config = dict(
    n_experts=16,
    experts_per_token=2,
    activation='gelu',
    balance_bias=True,
    router_cosine_scale=20.0,
    init_std_qkv=0.0312,
    grad_clip=1.0,
    train_tokens=326800000,
    steps=4987,
)
Below are experts of layer 2 (counted from 0) of a mixture-of-experts language model. Rows are named up (a neuron's input weights, with its number) and show model dimensions 0-255. Each number is 128 + 32 x the weight over its row's rms, rounded and kept within 0 to 255. Numbers have three digits each.
Before each expert's rows: "comes after" lists some tokens at least twice as common just before its tokens as in all text. This comes from a sample of Wikipedia text that the model never trained on. Tokens count by the router's weight.

# expert 10
comes after: " B", " H", " P", " C", " M", " S"
up0:127068122173101112075080157155106138157171155160140156090162122062153144148121162155163133175177161236141142130176124133108125157124162112087109154138123140204054185141143131169097127084101088194107062111131152093091140114135141180064148107154130154165172117152131093100106106107095140132156074143112109144165142099105133079176114110101114184106070133105120111104167116107167105108085131094115096099172117120203139090168133150072118118120067107143089125079157109120185169129121116088148106162123143136111088172118074156134176135111105127103190125117161084138192117151167137158144074130107114171149165133067083128132146150132166106122139114129116138066080128151103148082139114118130133140105126148188154107213197109170128192177080141105127131112081136145133090105123109
up1:157132142130094114113118120098126114142103137136151067161123118071141208176139101094106120078135151132066108169119139122094094130088084152161152087119074099108151162153139107158109177158135184185133157138076071105194123119196172148098152125123077108116134098152137126137145162158162048164130111048120078111152076159129156198134114121134107100089135119157138105148100196102173159213165160145120192166136111129105128157083149141120090138119122093163148122131153130113146165159157152165106135157110108179159092111139103187092122141122137149146133089122145155126098151056121082093080115171156084141087105172063090106177118113120164139131140075120050053088146184150104117127147107106096113124127179086171135154099128152178140131128117043111129113119121061121096134120176149
up2:004136113076115167148114139144153106141129131167131131137102137064146164103090061143109127164138115138150044080086131131157135084052146119121146140095127176119160106070142122138175143140120073108130116098100089117102133127089143141117180149139092086120159095076100148173184152062140139127129099148092147087151082189113117121169141130149119193071120187128074152175193163164129127065145152131170126164126101084134150144153145127175122166108145091123141104164143068142114142123134162132085135107160131131158159086170169128163136147145147074124113131132045123156090188139107112136101129129105125129210121138116126156136162116189110083171181095100116101162197128111149116094131110079078154125120090119092141131144072155090145143152145097181129111114116100083214161088126131
up3:099160110157139110078149086167145138059124123151133125130135158171083107153088128095133154054089117127170095135156131098120102072092116113082087157086107140081174177171151176134136131193128108117107134108175117179146133156066087130133130178112124089101054134108124152201125137144141147135108174099178144066079120107161085159059067120093149173082158050024143148147093094195180107109144125138151147082144121132159169119119144126201191165100132096140106132147069121137132086127058120128088139147086119174155176104171116119142125150101062124146189143128141110106078112088185096095101178169103132141188144115119151143136140104166131176159141106144132139135158119149160118070131174141117099081145123113110163163126131119127123155127154184145107128120122173131131109163086153
up4:131163089118132126122124131082048184106224118115139110128147137115139124107164097138128095131088143140165097120088173117107151131146059147137134094153093180154146177142153122109144155212121060160144086132136180111140105116174167105113122098110167205123122083126076083167082189137184138149098113137152131144151142086157104131152124107131132122130090121137086162140090170129103106089132106145100116121207119136160146145099180107151103112073107203073117120100093101123096159144143133109176116105081185117108150198120129097104156130158092126117181050160138084128116172145106084102076100162084085182133073131121139218092173181199145115127170097110082117118104103150065174092165117163144135129082102133172118134100194109110132152113166102139113158122141143147134086137117129
up5:117104177090140095108088194118185134145131134118104146112138155077112072135135179153151136124158133152099106106142177094139116133112112171111124137103079074124153155141095121137090143144108102185146088161169151143179178105105177149121101081076137135147132127143097196137130148170149098174119138098156107114112133132169165088078076079144113153112109053157107127126114099099100157108108140227123085088100137130189097120120164118156222100174136144175122116172107134138114137126123151087108136152154160102062147128193131156076127122078161037132068105165145104121183097062139140126062123106100127129153106161111156129133132193174126190118138193170118151154138150108172164171168080092174107104110117112079101184116182075118137115147138102135102146148153127095106082134190117
up6:105141165123077118183112114104167091109121079145122138102194136152117197082119113177142146107107150097098156118084098136090179158156138179134090130143157092157131161174186169107148125141125148095088133095125121107126124088145020052153118188145124187118130113094118118114109144148098095124132156145154130146087109083189119137113127174093114203135106134116129130124145133141135104141134109134107087164161110098114133110154141135176181079116152152099164112119108112067129086132085100130126175103151100140175148195208090165056145142149140148180117143137151071127084090126105143139080127169109150162155154133149168100186172178170133201161074060146099060144134067132091151117133111100187136142092145096167190134110098128150090106102171142163130172087158188166130100114101125
up7:125106158174132139129160158159205071080194217110115129123157100113102170080116116094091199168147140150146155149124050116103149074135124132082117132133168077130102061125118206170161126105126129083188142180167045079152138112097140043120183106172171154095157170082124107102110196120138101136107129133140130164083132170160153107150100167116096147142121133135111073140107100095149116098111092158113122159085155089133166100106108102181132139091139078117143125124131175153149135120116084127176112068150171124096141197116167128126128122134138114157151149159092145114194197102147128141121121119132104160077117084158143166089100128151115118142152106119078155083104126120076135111183096102114066119140167084124099101125217138125123142168111115124104149102109164142104137067099153
up8:094189174128069097125118117104099147047187101174137167138147137127196064167154144108085148139135125130120097124171155094109163113161124104173157132145143088107148121115136091161141154149124127123158141144196140181095146117107194111114148143099072124156130164090107119107112110167154150131124173148154132118094129113164169084191111091108079140148109130153164158155123100112168105106079133113099061129078093078150081170106153122146124102179137087144102128186135104112140184093142104116162174166163144135126118152231132123096147131117089103122124090099103101089130169115148178108160059089027125163130141136073126195148136131125109112162137170116122114143137138152059112142156163162112126162107137060080109062100203080140110137137130155153036117194117153108117098128133130
up9:118092104085099087161127085138123170093182130140086122139170159103101123135110130118136143147113132168074125139131142112140131158034164104093065130146121101128083192135149117110142107160188119097083118163083191165094104132070202207131133096114146090092104066109166129110172118118169159140121154120119133080150090153143158145090138107152078120125133096120125119151125124119179170096183142138117210161105150120136130100114095166117093160123126139133100121156106118115129115128130133192179096115084108142175098105154060159089121168118137086136167093135087145116148057116145102087113132128221160117143146169066112104131136162119157144156145156137129131143158099072150169131168179141140121114089182100185125166063096082148104121133187165117122165132104036202135178066145160
up10:165087137137132104138099179130109072155045116129134117226157158092144120069166134139169111070139171135089081163153093181122159095136050140102123146132155163140144160105126141143129146122072101183066113137100165141084109145110099161086124208112088134139134192188125109095152180123095103122084134117107099112081155068192119170184075121117153125098075101094107107164071098129186107126108101171115122127129124107158174124130143144152154095151134106189098167113114126149177187145108073116136144120163126125173122139118105172135135118190156109102120090169166136174166114106139165124129105105076089163138173081112091118158155100169084100061119073113145174176136165187135114102105151118121141114144101110130159085124125108153162171096153224117110106128147163132133126132080123
up11:179086099142055133136098174124101124108158136118096119143147108176104055147095138125082097092111147133130152087086207129108131067087120238179103136154138134102140118084105154114166189208110121164135180109147110134107125118105128109073081076090100135110137120129162132115117153112162132104138158125163146144141166054178104117124181148159151109115106109168175171106189130132143100124138111136152103124140137123113125131103131107151133123155000139153126133099143115079091115122116172121192152138037096114165171168132124135107124158079152143119115122112141143098063138114192159152130176118142114094163102106113117110112127098189152113188171176164113066159120114087091168151179107117168103131151129085101065172147144165154145159149155123144116125092142168110132147163178092
up12:126129183141074114108117110046163108128147111129039083137108182057163130180155090064141098195163129094153179135043123095122161093111196127145116094149114156136154132153145098067137102127131146135173113186117143169116154085069131105142108156110132122116124146137175157220128073123141115155143124117141134079108164159110131125196165100130113113142124184113134112068123080147150177149112125128135118069131124163149173134163146149164149138142157128084115120113148111148149155086136138113125104180162099148149131119183130099107099133119104088160119115136091131140182098105134131071147110152161105148119141161101126116192087124119157156165110226091126138076098149110125153136198133219091159105142173119180031160110127112126140111153140137143104161158146041109142084135147145
up13:141077148132183123153114081147138133139126103149148122149166110144143156163120139097113100109139130106126136152083141133112097152089132116120121062130146149174089083153107159138114167168113090130100145089164122160134059091174138149155197140091126138170068104120151125165115144105138108158143174118134073145111154064208090152095118126101134149167089094099104116181095137092147133136084138183130143164123170132124090173077092196073106145111094149192145146101123140126077081162055070140142141116149109116083089195138099179150096182149069158129196117131085188075143125128157137114166064137116131113119143158124120100194145170117147099107173111126133097111145122099045187149119101124141177094077176110131126138102145125181046053136070098118143069132148109159167120149094121
up14:103175102123134134131148153132108130153137082209121165124103145127146122112205109121101171179126138123107130143151168112091140089161145137105081164127077050172113097125192166165136065099102156062092154097145111135113116147091126139126163169104093108124065113089096127120187111116130130165133143104138113184107182163176126099160189108115084094155127141120120152130104108112104130120096139125168158165132091135131081135153104167132132132126115123142140177153123175103193099150102199129129122108129039132117162121186144095151078178144077124094114099120129169179133172073138075120140109049187101146117142142095089187154147116101127154145096133100112165143127044070148133109151164123156127115110163108174162128190152200130059140160123113123138075090168073111190087096185110
up15:132149139126159052095127126148142168124138139164099126141147171095164125124079078081166136106146170142108188125161163124089098096152078143138191105104068141089164175121142162096153080128135096177130127181143138117106170205122118182107145114132116141092083160138080141147092121101125137140079088049146157139180133127132082122168174126181153107122140141159073149172119135092095093114134155146176137198185159139133146179086090138121078147135120060149118112123151151132102100097078143109107137171103148083114151105166102103160137154103137059174184122139112104111151160115152154053108105151138202115212095086075106123100170140146122120158154092141099116191152129119147091107106068072086080123135124077114109113192146102142159155128095113119081131099136077123145141155207111
up16:122139097135094100109145116106097130120107125137176098102143141097221150173135130078131206094146134166099123173187130118113115106103097159054110112114082173122121149089113121167138121092114122109095137172187148134150173127096117181071080108155174124162172195157114111086096201117098099147097145085185102109160112100116174126167135175115156066046109166136102163160197140112147105122088167101132154135121149135129057125140141127117120115072146109159107134066140123159164149147129157146092153164156171166147093103173079128104120131119154168113195127180187152140096124074157148140121064169084112153119147087107100152097200161103156096121120098109135085113094131221117119090181129089148104114166136068153171139170106093097131174082120145129112116116117120152177135157104139
up17:138107078099160067128142140145135157079158116125060136060139104147178136082095161097114026171174131146122163160134091141094200129128111149169082083116137147172129141079173145115180136083101155117158116177077145135163160135100130160120045136152104140118199089081106117137081143177146142122132138137114128195123136159121128137118152116033095129054100130157128137030130050123097115157148130099121136090068115139116112105186148149116125120140159183053103128078160072097145130122143141103127130127166112163143158099090110146156083122154084122183187136145078139127055151105161139101149143123178116136139115149114066082138137140158118117163152118137133139111131136114165143138119131067165084096119099157123141129103144158197124119130154087153125155185145196132087154110108143
up18:122142102120127129095122135162073145121089070068111122147163162133114127156120118124121122202068187101148151175139154145057114162112140147108142143182164123147089152140115128165107086159148129120088208060140187176172147127177129106141150151132167132189095149096126137140106113138168066108071138114239094161132120137101127120112139134065149125133079152149103103138109128091138111119110144158086025109164112166102112169109159174135132113110117117101113155089220117163141136131112133187125094151139153110092076180123065151045100150126103164101115128132151139155145194202100108105127152106129105158146117112132109142149135148123189113103121128153128164217163098097126131157163073170093101124090117160186050139128153102113101114137130064136118152173127132128126128096165133
up19:166057140179140188078107117146134127151175134150140128131129079181116159155112147109179131164121224102143150136082119076109148094110098145161020153188120139123130087105146159097191160098166069133142162088138142132144110100181180132127119130124170113089127139144125125120128106055135158146117130181120082169172076097131084183102151095113121114094111127137092125099187135130127120118192075108150127146161121153110116124140091140149149113090122153120154136129097128103111078170107157164137103087120135149115178149146117105171119138148098136095123049099099165212192111148181110110090117028142124099116125188112154153123134138101082099055139081142184175139125085068185140178098127097124095153091107177167138123113143144093131166124153113144099159055127138113146129105122115
up20:131161071132160103129149111109120116130178108150181094181118124125121215153097157147079125098091109171137115161121176097157122147136134088118181113100162103148094138111121115104146082154090125114113102116109111115127084109101097127080119196149139083158129112163126098137134122141118156106120113118110095139119209142054133048120146125083137122141127153123070120113117092146121152021126167160114133171100142108150091091128088197151152139124125152149134131109086090106084123145041024131088101196134111173179141173088111152098121095143102136134138090134146119184141170109119123138162165101160163193035139157143144150099141126107084127160114157149124161146151148105130140060162135072169149077095137125113129104145109109105118136156131084177126176173094079076227147107103167
up21:121095096157133149071112182047132159125098122106150155113095167086093143108140102105149156169102143163188105144163120067124090124126096124100141185141150065167158162125074114166120148159118118186137070176209138149128079078145139128118146079136110150154182187146088118136181154196139064089101135067144163125105158073104130113145063144123143165115095130102107126192155134155142132124108095114126112086136160104123168136119140159114164148149132066167132138155148161186161114120108122116141163168147117123136126091075132132143159169106139117104134124102098106127114180109116198110097103121177146113130135122147211171108150145140094160135122091119141131072115167139080067167144189092142119050125223122155156056150131144153074133189108109136103083157118154129148065164143111
up22:112153154094076095147245111153112193138112151123130126100168168124114127083110124099176108133074112065169110123180168095111129118122140126096135194110094162145137155135157116064136164165143167113149159197106132139152113107130105187101123173130108157084104129080131146104097109121116105134101124146131109143100098156067097183077109148065097088110144186094163060105072105100160133122120169097112127189096134140146106113110177117145151157110112106137150114153178093087167139075086190222127130212105110135152097149117129116149113127140185085123128148142168140118046118101160133092132092150102125170184157089095184143125138127132162160146126115076099116207097085146082191108138127172095144166119080139099128127175152072136101115108084167134104117128135159144132103138102153
up23:148134198089104083093166087140185107050127077156104099067146137148110130126141127153125119099093116104060135119102117095070144145088022127104095183138121135092163177178155173184140150087188118107125121154128159104131132148133188129144147168106142134126078119146086112078172131131121154171060126160151152174144106104193163129152140094153066102132127079152106125072159139174128136192151106135137187160036122111128119134115092144131187152113145120098115130084118088104125100078113103094127141068076115150110156120164151095125133133120104070156124099140143135177129212102189126165090117164151143105118090114117155100141117152117123146172156163189127039128197150128145143114124121122130082125127120173117146156155138099132100070120183110146143166114160167139131146180172121
up24:105116121164099159078124093094140141116101141155110113109150078126121123082095116147105090198136197186163116099134152124087060132080085062162105169130098096130152159114081148161156137078077126154123164104095112131102066082144134137065160071042176125096162156103102099092182165141140093097132106073128162043142130098155139139127129118147082118072112138153127110142160175144169142095141166155193082138106159135126110117162145171104164143103106122136104148132154104138150112120177155069197107095146142132107115121182088104105118144190171149103081113107108103180164138113161182098178116116103147086114131136121100147131128126192055159133133099182144144191148118119169144119162146090095161149098120122149154138153108140152086176123175106123128039104125064140141084124191150
up25:159162077165167132105128111088076127199123125176168156139158083141123110166092144095110157094113126125063219152175123144077095074132114121179102080128143162106162107104134142152120138163166144151091140113110107115134136145101160113096183110122071074118143101141143070122134161171150139158160083102125120110098100163118154154116123105091099170143121155174106118204132097138144179163180088147129149144119141128119157127122117163121068143116155097179116145141170104126123079196167115169087148165100130098107109185112107116156114191209162161136118044112116085141175161103107155118120125079063165110168040106156146122160153131160122130152101052103143111180144178050078104095109150082101123093150101149082158122136119134170090167114092082182072128132116097129127157133132126
up26:114070086165139171179093180120120138157157139134167126138178094103193124134111115155146071180145118146177131127076084062160156143097135155160165081177148056091136132116116170192074086176147167090098161110119159122106100113091079129122118145138139128054109130171100075141125204130111151083118108120124161121085129135164173154143065106137098109125076134072157133100127143114114093145122179154145117147124118132135123180110125130103138129102157137108129129093078122147056091132050123197098146196173114125179153109088145180125090143141127068180098112076063113109115147119105092120080090106158125146130069125092128161081191100131175146115125100109087111116183156171100116164173105131103136106121154116143117121161174149169157196171078093148108155170118089112160167140124120
up27:156127043109120093231130136058179086089182175137131101175182160090166118161146132128099099099171093130142141174141121113121166138115136134072120155173163097205213153142169125133116152165148143098049078127143196099101112072164123153163108147146106148151080108108131163195116152107138146137117131150170165120151155069084181100157124151118151115104099111074158114146120191154113149126110138190127156135120098147119120104121090130134115091179125122087126107157085126083105139135182112144115097079134184138127146179122157143142096119137106161162171109095099164046151055123169099090110133117191136145079145159115160134126046160124182107143172118151113130113140147132147072114164138151126158157087129169116105110124123096165124061134129131137126190138107099107144107120083167
up28:086120170191133129067141142123072165146152144119114112154110092106124114071128111143140149187187118091138083150177143139068088108040147098155137119108114079131164085094132192188117113112154122162140110150147166104110119156105132107155186173080127099139101107104071107152162109181102123122123166148133069162142113128124120120147138193174139096119117159127138144149138119095119146168148091132107101068186129153150156126182134162145138150114122133161125147096118176137172102082056105109143148156102084146081144160114155094140110185109098112136074126135060171179168146115122163097137105056035114089143145121182101108124165177125126134102112120156181112201091151136141153111170093085109126139048095098093157079155100148179101147179092190134150057123109091156130138157153158
up29:147084101128099156145115180095193076129172141123120091147138110109075093094077127163104131173143166136131106122154098125122138083061153154107090157115034161147133142098180075123107138111116109087167099146126118116128129138179103145146074124080157096127073180078145113078164134105156173126104138080126127151099129082126195143127155103163142105084119152141144137114208129143138141088124127168208210062097113106114102110134138117195126055136142122105133105095138116154118137123113101145087096081136151155152132127193133071120187100110114162135133135143102177213106151097153144091125096110047161133162103120085137114165073141186150152092112155140150097166139107141105176173156105109163155145147138169135138217147177114113114097117145084125121174064167103157070124157127135
up30:159068179115090096134121150135133117109110096140110118093134148110114122110088121162166166180062145093118160146057091133136170124113146155087116095130086106080100090079150149108086155137136171154144180126130136162188176081105179150118168135135121162076128137152085196144149177123159133114151171136127107158131085124172057138126105098109102127122163166170109126156103179148131187167124140165114082166112093111156166174143158146165147146145092130094133160090191111126141156112132111079139137123112104161088191143082142097130124158140130095159189088076075095179105121158087071062093094153205151096153165101093100132113088176174084214094145182147083143120129084126158125110154095086080098106080163180155150063129114168122129119147138116149091135083100133101132108152191129
up31:162029154146143163074136167137132138097031140161148139144115083121109097138134086142126124143153162111081100126087119151085122138062101153159143118092157073116150197137172116129057127112082125159142119121100175216125091112154079074068125136099147165131123127195124141077156153091149088161127101148126124104132100092121083121146132131177090107149112100130155122131109129140124183086131118146140127138188151145178092114163151134116158187100091154143081165064130096103112076110155124070163173077095087154174101120072156193123134202129122116138122149122101111128093120144149112061143119164141121110106127113111069185157119124173153070129180129122135098120125128154117104166129147130154111098131144124115162172140150149196120151175181194109144083143163064130153171168196105
up32:112138116139132156150151120134147166073113211157111110175123101094102122150140104108102140147158146179144149123183164090108154162120157143130143121140165093122137129134140100101104104058101149116139146136195086212135138141114099084151170070113211121197090098082089075165107158161163089097149150114169168138144181174116131154129171147122114165112096105095102136157131052137155118142066126085121100076121184118148126098163113180127167102156100132129056083092115049154116175088115171174172108119199149112125188167106115121161131144032151083093107183124130126099155117154106150108201117099112126130096110127171164128095121108125110147161136133104161146145134143129129156113206081113153142078122129111115117146133125112124097113117163122093118088087174118210163088103071167
up33:167221119098153099142143088108091139165114119189178126190141152148082176112085106114058119149073156184127091124172077137147122091149152083093131156121133107117151236119113119118148098142157173123139146121149076153125117091103160158095088107108096122114161148115130145136164129130078105200128126162126187112118130148116140134104175149090088138157130179054129130097152122164104085099154131080096183142108121118141147166136183145152180086148126162144062127196151128112143157122103039177109090130082138116110092151164149144181103068178104082101158150110152124123135127113123129120149100117151161150125161135154116094073063108098138142113134168055125107118125145126158170087110116090080118098139144129067138116151174124175060128183206126135112163118169115124147131182088156
up34:098124190165118153093085102146151164173121113114103110126112070127142089119145114135161126132082139148042133165118125099151170087135096142109073131125187146097136159144145167114154186123166141139101109096114113172165155126131161147095148105078099087075088143164107083113164161140152139166113159068165131119150168145099081143152156189192114116146100102075102129137138144121098187151159141115125158110127107106162173147129139168103157147083072104189142119134155178088126119120136125149069108068073150146153033152207123102161117101133083156120075112153133125125168139147164124204091139106167118165190100104109118109171084126117129151057075097118109106088128150120031125083112126072087095178081140116143151129146165112139106044146109158124161181093117115172099120133106151
up35:151144106164118097088094122152111120091167122167127109149145116096083121138074077071178085064164147069077097144173174148122095127129186139092121077120189134093098174114146093082064096076143135179069108190150142127132145119139130162117134126115120149176092157169082135150152121165110200133122064123103139132142097134120081159084146162138084079147137056180097080089142088097198133192138119133083172204116125162140154158147106140130143146134144101084121162091114144106082134110133128132084155113127135167129172221132109096106104148110222131107150078141167083085111091109150123142134120123134152107116135112116156145108154138075123120110151101082104167138161169149107138125099130099075104147154100110156088175111187092075123099124160151153110170174085102078122118167155171
up36:092118192087148153170109134113126133111160085144108184150116122145154193073088122139108208142140117135170153136174129149119106082094116148065089131069184165161089144151190131068134094188084121136172056094116100114038089130145139124070075188081193104113076078064100104122118136178112163116126145136114139138113155150119147146095134118138101139151108170074112161097152134138151146149130070103154088156221127113131117126126154096133180139170091163121105156108107215152132195114128125158128104086134133203147184172117160162111148124172088148107147112147113090125130105110187141176100126080077095108129113093125208072105106104134133104159131074118150087102167110103091093146149121123141132096127123167113151146093154134103089089107149162127111129095129132152146120163105116
up37:115084136084162129091106099163125168100216086128142163145108166125110122118082128110106156203183133112161098127121119122101110044122068131056111130156079180126119104162048133161128145144175141156123124096131084108161076116104107139101153134139106117101148099091117163166112194065117170145183154131125149147191113089061136156160111126172146145050109155151157139146141150114162110078151146112132080142142141149119073121111198128140086122113125082143069120146131132128152135124125123126165141087046163115116098126122114154117143160174149117090172122173093130104127120083129055152100150159123126149100139165137125185082110185162151085099169037118205148097120167089119156078137137118165134156129109091166139154199155116122064138119178141155126119140150081108136157063143135
up38:052099113149130154113075094128171135119056189173055121148145130046129134116197095131120124142071157170096137125123101153064166152110085113159075147133109089174159075115073146144161143145090171158166130089119071127063139156160150102139100107108117091164135120139135125152169130094199107141173180152128175136167131078125125165103103174172092122124124142123123130155112146111118133128146136160114126150143117136114192110148114121122103157138060104138146126169071155058152152176071069108124168123125100117125102130093174156120161126097185109152184126105150114083130144155093122145116149113087138030169100137124112064150128183153153090169119134178079114149194078123107102118163148150135089195062075135120106182140114159098125115131150124139127104127081129148128178140168163
up39:080156103146125100098151177139174144120108095163072148141142083134127154136095108100126085122126130123141130131178077117158176124143090098153127072075172152121101174094146185045079118097130120083119177161204079159169095133147080147131163129089128121144128159156077106170153194133122110134120219140152103129108145146123060097107118148110137096135139174132115052095138154063108148182125103127142176184060149146119133167136158136157059050113137097156139123108161150134156119135136117183138139115144176092148084137137115145157085082156120055138167114168094130113150115130113134148079092148115178178174157100113078184152086153098106120086156119073060086171182145087126132115111175094128089115096172123152096147152118154141120114141174115145137158053180109102137117134122140
up40:121140148090149174159156082062139157098157121096042115187101154081084129137054112108110134117158134158167118128129114131123153141089134108125165123119166132126143097119148148197208133119068227131170098182145134110041164118148091107152106140094152128151130110143158114157191191141139171122133068166082136128144125126154151070134159120191166113146134184149164113136129129165120165109147137134106168135135131129149158147106128148104102092109121159087170127124107090161112113116064096104094173089185122210114164139103117091145110125158137112160156074111109106133113103118107112076123095077137139095153098106128204057131109144142133109130108141094125153124129121151174116075093198141127184157073168163138123137132101111093119087148096154138116164121061122197175072162071078
up41:113124114144129160151159125111139120161070041103167139162105114071138170086111136133166114179145164062095102185093141140142149106125137157107131192147069175096130162139129144089087064131135058148136078131101104095134104135077113165166096154165094152181112115099113093138158112166137097137102125107127164139140140164169156155139070111099117132102115205103095086152057124117111106222131120129169070105131097138166111154175112144128180085183075179134142134124092120110080109129136146092133143147152128078095145086063116152103127132117063114158049104106121084190129145126124138144160079146152112141134187131126162135145168147144056107105114101154169113209139144135180140139120103070187097110118132107118137132113170101136146164099179125148144139059107198135166093091149116
up42:159105168096160052084064160165178100109121098158082107137095133110153192174123148126077111105173132107147130122121090114110072145129126138133133105134101152185090150171105150148046116136162042089148169122087108146145135135097134135110115105119140087153104074170080174143114152084121143162111160181141138075137072132175153151113153111157083146098106080077096125159149177154149156109142149185120135114144097099112080087158088123148137127134189152125162153158145144149136148107091088101108151170166180123062153132161134132133104166102056154187141097168146121132094133106166076142117118134131163053107099156114119167120114128127196023105118087117168097106146077117140118178073144079184125125074126183160140124135148084151096171137111168107153145135198128109124105129113175
up43:104043112113173148100067101135103154100093109143140100136115093104078151105126152134105105179115198165117113118178098110110108134114093115135118151123109090128133130192170160129130117171112194118174174101114098101128086111118096120112132120136128127117095121106089142156140108076165120149101154043173171090073126114183064124122105088123106080107120089114137129176140099163120139139108204158186212161088171156145135157085113177163111101097170177172173101125093129109139094140115142139166148122133127109124153132093147143172138100132134088113112121110135139064086097156101177098116064138156194135146160166114139095254128117144172147164144079104091161157160120117077141096113171138148115111125178167126126176167129151145019156166137066145117136151164146157099114110157140
up44:132120147064184139080115132171116080131094158174101151174130172051148111118143147118091194123083156166120190128129139096133056120126146143075092121116104110138155210150116125118184090176093142163141084087134173170138138128105104141108060090093061138122146146152159123125137120138108144126116168112051136077103141163129107115134104174140172101130135129114128139112110167135175160088143108171141172172081094132149158104124182152122150128115158179064093115117116146104072120175158122146092163107150123058073143163156137114095181083107207108145099159140134109126108086109139086150054152160159109061152089158103159093207126075078139136153130152156103129162157085152140137127158126081132145094151092196130162133139115119073105094145141108192140131130176097115191117105099134
up45:046117137136145135084073144047137134109133110156137113125088088083126155094117080134133132133151124171133147076124155146146096085104080107155163094128139098148146100129079117134199120100128136141114055146128106099068118132161130136090192132123132196149141077096078182152149162154135104148145050149099148179097035167084151129111110140161195118117123170092115101065166174122138122139155098090157169083129135125137177132153077181148153171138117071071144128115157118089127095091156099116100138103111172158141070228088062137150149145157160136129114097176141084065163149146140096127121122103156125080100167100147104136081132131160142125145135160118141104151136132149175195131132113131102143163166093068168121099103151122202095163132094103117085131108148087113128074125147166
up46:141144111162173138137117149131183151162090179119110171172099074131084149090157132092103094065139156107133140148169126154139084093131111148130091103180103070125147139132139098182079162191126081130131113144186088142094046156151167111206088142100189153167152059081145178140115180099122135116136114133124149177109094132081116131114142125069124135089126094150132106167075121138136146146120127135148154143080116102162143141141150121061075088070162105144147098153081113135148160112123132173138087109126146170074072151141172088163120151092195136100152060182177153076165140106159149091136102112090139135096147084144126139176071123111085134091146111134200131164108158114101145137215127167188118151106115146111117134148112144166096142139135092096081076125143105141076090147055141
up47:137118098113146179149138083134083187171100127128071137122079151142085163165124112064099116148124124072142099119105121138059169152108085143118173139113137170160124094091128115133097108162099097156128083157088054152070094130133171090092166072144152189151104164080108142082078118153120120088125037145093109158075140142151178105108128087167143129151036158175111151123150167089131107178164171128159100106224125093133122078169144158105097117124098087154091096141111142101124120104121122114103140128158191120160122125122169151125165151084166113175079116182111174101163091138140147149082139132115112168098141122095084140178122119151073141083177155143150081129156116140118105180152114121137075125164099133085125127106167123153084117161142046139103084094140155103195122181136111
up48:139133114128085105126084114118188117094100134121075144088113141148163096161098113112090149127156133113113171117124155128132119074124174154079149175127108146103126147132142162073142171121107042169133141128124161159096090096144146184068121131119123122155141111095123156137094089104191093156080090075147180162149144159209113143107165053137097160145116134174121146054137178084136123099201129160119077105173114138169087179116049111146177185110086155155118132127138137059092137126161145055156171082142179180081111142150132110118165168134075132153125120180104112141123145108162115083092107157144087085178117163121126121135113175175093130103156111105152051119201115121081104139120112144180088144143127085102186114130119158178143158125180141152106155106140192142146140173163140
up49:162095085083093138121160158096158132146176110116139055107137147116094141087121104123192166150144163150152108145147141074124166162144136145128136170148121116158129157155117208132105156049131103189119101141157139134087138150070159133156115116156140112125120142115062174107187137113099162122006149166133112142182092170124141112140104161114146060054106088121137122208121185155130103083200076093141158116102108099109095074107149125167130105089118149086142175146127136153119132097077085123179141142165100117129124123137158105207123168106105143154140150088097155195109094135172107096103089149140166129164153125145095126165091099118156177107150123199082136107172172146090139077139067083114098113145111145128124116174162099127124138165121102105050119113140110082067148112124159
up50:138077196107124116141135127103078102112093149174119135152109172129084089189129137044045175160148168117118123146129140131115128088117113144161097154141104138173115066141157139161060094168095144074109163167112136115111117120167097181134112125081116119131126087072126194129134143091172118153125163167188126083061118069123149176085137130177117102127109115123066119170127130148124127158086081181093118147191123156109088142122124123141147145165152107182105153123056118125113195109111171161124136156147131143085135085066125112152109176130144153080124092151168155126125138127122094145130129134200081115183164124131163145155137112130157097144140110199155140218136084069129139166084115110147126099070075126202127163132157103134094072057112107133129156091123112202129121139100136
up51:096081119070111116116072127160121065088096180136174129137109179108097119136179116116146152129148120125110120152134123164132096147126110081090122134123111130130127107126140139129109093111110089157139169159091122153146111131158151142103152121130110109173209171128110066096107133101124133127115150122120108151121062112159091111196104090154115128094135135149114134121114156146115089121141088175175097179119078104163164098144087141111193176165070141156149188190083139082174176105131106056223231171155195152160143119085153145093117128118096146165159128154124126121094153152150101120138121171133144105105175084133147153072119157093182116113190143099155122159158110151120113127109154164135117072043144110147147106147163164114136196124081209146096066199089185152130080133112143
up52:139058105155092154123084120034070112120130163145135112192100067122101138111166134185138147127183164104135155112168139148133080123049144141169162119156123087130175154115124201184111134103150159098129130111114183080159068092138102128118136135134097075138142138096110105184121153119137058119111125068154145106092098099157138186126148142138117161117121158150091062126170114155093134160116121143121198101152125137112101091116107152110134113104144128072104140076143138107130159146151133126079125112148138143138163076101077126167123178079160134107087128114132175141110135096114151065122112084193089118123165132104139128167155171178113105083126058165135105127173090065092174082133144119110124128175106098138160197143100176154095053079183098155170148136137131195159198118123143
up53:144140136156116150165163111102142063122128128124058106110100128118143089094094131054121143212140114104153103094150122119108126150102145136140147112136140137119098176091170199124116101073146140079110140158115090125159162105050160141120159180144138140089122185118129111085216137136141104131113122097146119181120101140172140158154111074147129081155123087101173107130096226146103127178184154179166063126125121071135132070143143158157202154186122117069159145145119145145128097046182120090087127121074132178151121139124148122100132128099132115129131152107098123159096173144139088122152156139127103146144179125039132158127091187144181153123179130114044134129156135132094092157105097075100143128154172162154088131155093059124158130159158113141120126052086107131129082118140168
up54:132120164150103172103100103151109128083137123150128153118084126107124133123144144052088036119164163073180094107103146110125088033047085119130089071126089154146152124130122144147150148194123139145207151151114084099093085107092166089117159088082069112138151124101102134161157140170125137132177152044164116154158108092138121133124088089119112088073112132161117132101120141152148172152123137151078098160163144150135152153165229156103110121147134111153096128123153156125119129157099120164115128162120137124177162108090154135176165158173139112123148080157098089093119142122154101156090066214137125127185112170137128080183102164116114119155098091122160126102101123157115167128138149102188136185037144112146122136121106200115114079144148121147150070119089124185125107146165175